config = dict(
    n_layer=14,
    d_model=128,
    n_experts=16,
    experts_per_token=1,
    d_expert=192,
    d_shared_expert=0,
    activation='squared_relu',
    moe_layers=[2, 3, 4, 5, 6, 7, 8, 9, 10, 11, 12, 13],
    router_score='sigmoid',
    normalize_top_k=False,
    routed_scale=2.0,
    balance_loss=0.0127,
    balance_bias=False,
    router_logit_norm=1.0,
    router_bias=True,
    scale_expert_input=True,
    init_std_router=0.011,
    lr_router=0.000636,
    vocab_size=4952,
    norm='rmsnorm',
    norm_eps=1e-06,
    tie_embeddings='early',
    optimizer='adamw',
    lr=0.00339,
    beta1=0.9,
    beta2=0.98,
    grad_clip=0.5,
    batch_tokens=65536,
    seq_len=2048,
    train_tokens=637200000,
    steps=9723,
    dataset='wikipedia_en',
)
Below are experts of layer 9 (counted from 0) of a mixture-of-experts language model. Rows are named up (a neuron's input weights, with its number) and show model dimensions 0-127. Each number is 128 + 32 x the weight over its row's rms, rounded and kept within 0 to 255.
Before each expert's rows: a language model's description of what the expert responds to. This comes from a sample of Wikipedia text that the model never trained on.

# expert 5
Sports tables, football terms
up14 [127  86 157 128 188 104 131 177 114 146 153 129  75  71  63 104 158 119 137 143  97 173 131 206 109  99 163 161 190 150 131 102 118 144 107 211 147 127 152  90 135 125 153 154 111 109 149 173 154 168 102 111 100 166  96 177 156 152 109 165 177  86 167 134 113 136 137 137 103 125  72 166 101 100 119 105  91 113 151 107 221 110 121 183 112 142 155 131 129 107 173  92 154 146 101 133  95  95 178  78 144 149  97 105 101 105 166 146 126 196 136 131 118 137 138 116 128  97 150 152 180 166  91 110  88  97 114 165]

# expert 10
Transitive verbs before objects
up3 [ 93 107 107 134 172 108 125 164  77 123 161 147 110 104 131 172 109 138  77 132  88 172 107 115  64 143 187 129 141  89 173 129 126 169 120  97 124 152 142 169  81 138 158 135 149  97  59  90 112  43  62  93 131 118 123 148  99 137 145  92 173  84 139 186 180 159 107 158  97 145 142 154 107 100 131 141 109 146 151  93 155 145 165  82  75  55 152 144 143 126 127  77 155 144  79 145 155 102 143 157 118 158 184 169 165  88 130 129 156 129 107 184 147 130 152 117 144  88 122 119 195 118 134 180  91 119 167 128]

# expert 1
Media work nouns
up2 [155 127 160 131 205 100 155 184  94 175 144 132 156 109  15 149 140 150 106 106  66  94 104 173  93 165 117 112  86 116 129 109 144 160 123  84 155 152 112 147  86 146  91 141 131 126 162 127  40  65 132 127 153  86 154 101 135 114 125 128 114 104 154 134 131 141 124 174 136 109 134 123 124  75 155 126 158 142 114  88 145 131 194 158 194  72 114 105 173  83 141 180 138  97 178 108 132 118 140 109 146 176  89  93  82 128 124 132 111 153 146 162 153 102 138 131 114 125 183 155 134 122  96 113 166 159  87 189]

# expert 7
Digits in numbers
up3 [163  98 196 120 106 162 128 128 117 139 146 166 154 171 137 118 116 146 165 156 167  64 149 156  65 101 105 120 106 161 145 161 140  77 182 162 156 230 171 169 169 133 145 128 151 102 115 140 143 113 152 114 187 101 163 157  94 120 134 157  47 156 146 154 141 131 167  77 140  95 143 136 131 106 116 148  69 158 155  93 100  69 136 159 179 152  83 181 166 111 118 179 144 103 174 116 141 102 141 115 165 142 144 119 162 169 115  90 171 135 158 128 167 120  86 154 163 110 125 186 123  99 106 111  94 120 132 160]

# expert 15
Punctuation and particles
up4 [129 105 147 111 115 143 149 112  77 149 211 225 168 167 152 173 108 113  83 125 116 157 144 124 101 132 102 152 121 132 113 160 111 139 111 108 145 153 178 114 133 140 140 119 194 134 121 115 193 143 107 129 173 168 154 164 117 180 140  81 115 154 140 106 199 147 118 113 124 188 170  91 167 115  84 134 129 117 193 131 175 159 116 185 100 117 154 138 172 112 136 128 148 141  51 158 156  94 147  84  89 154 118  94 155  99 116 187 128 120 171 166 160 147 148 128 158  63 146 102 158 157 172 124  90 145  96  98]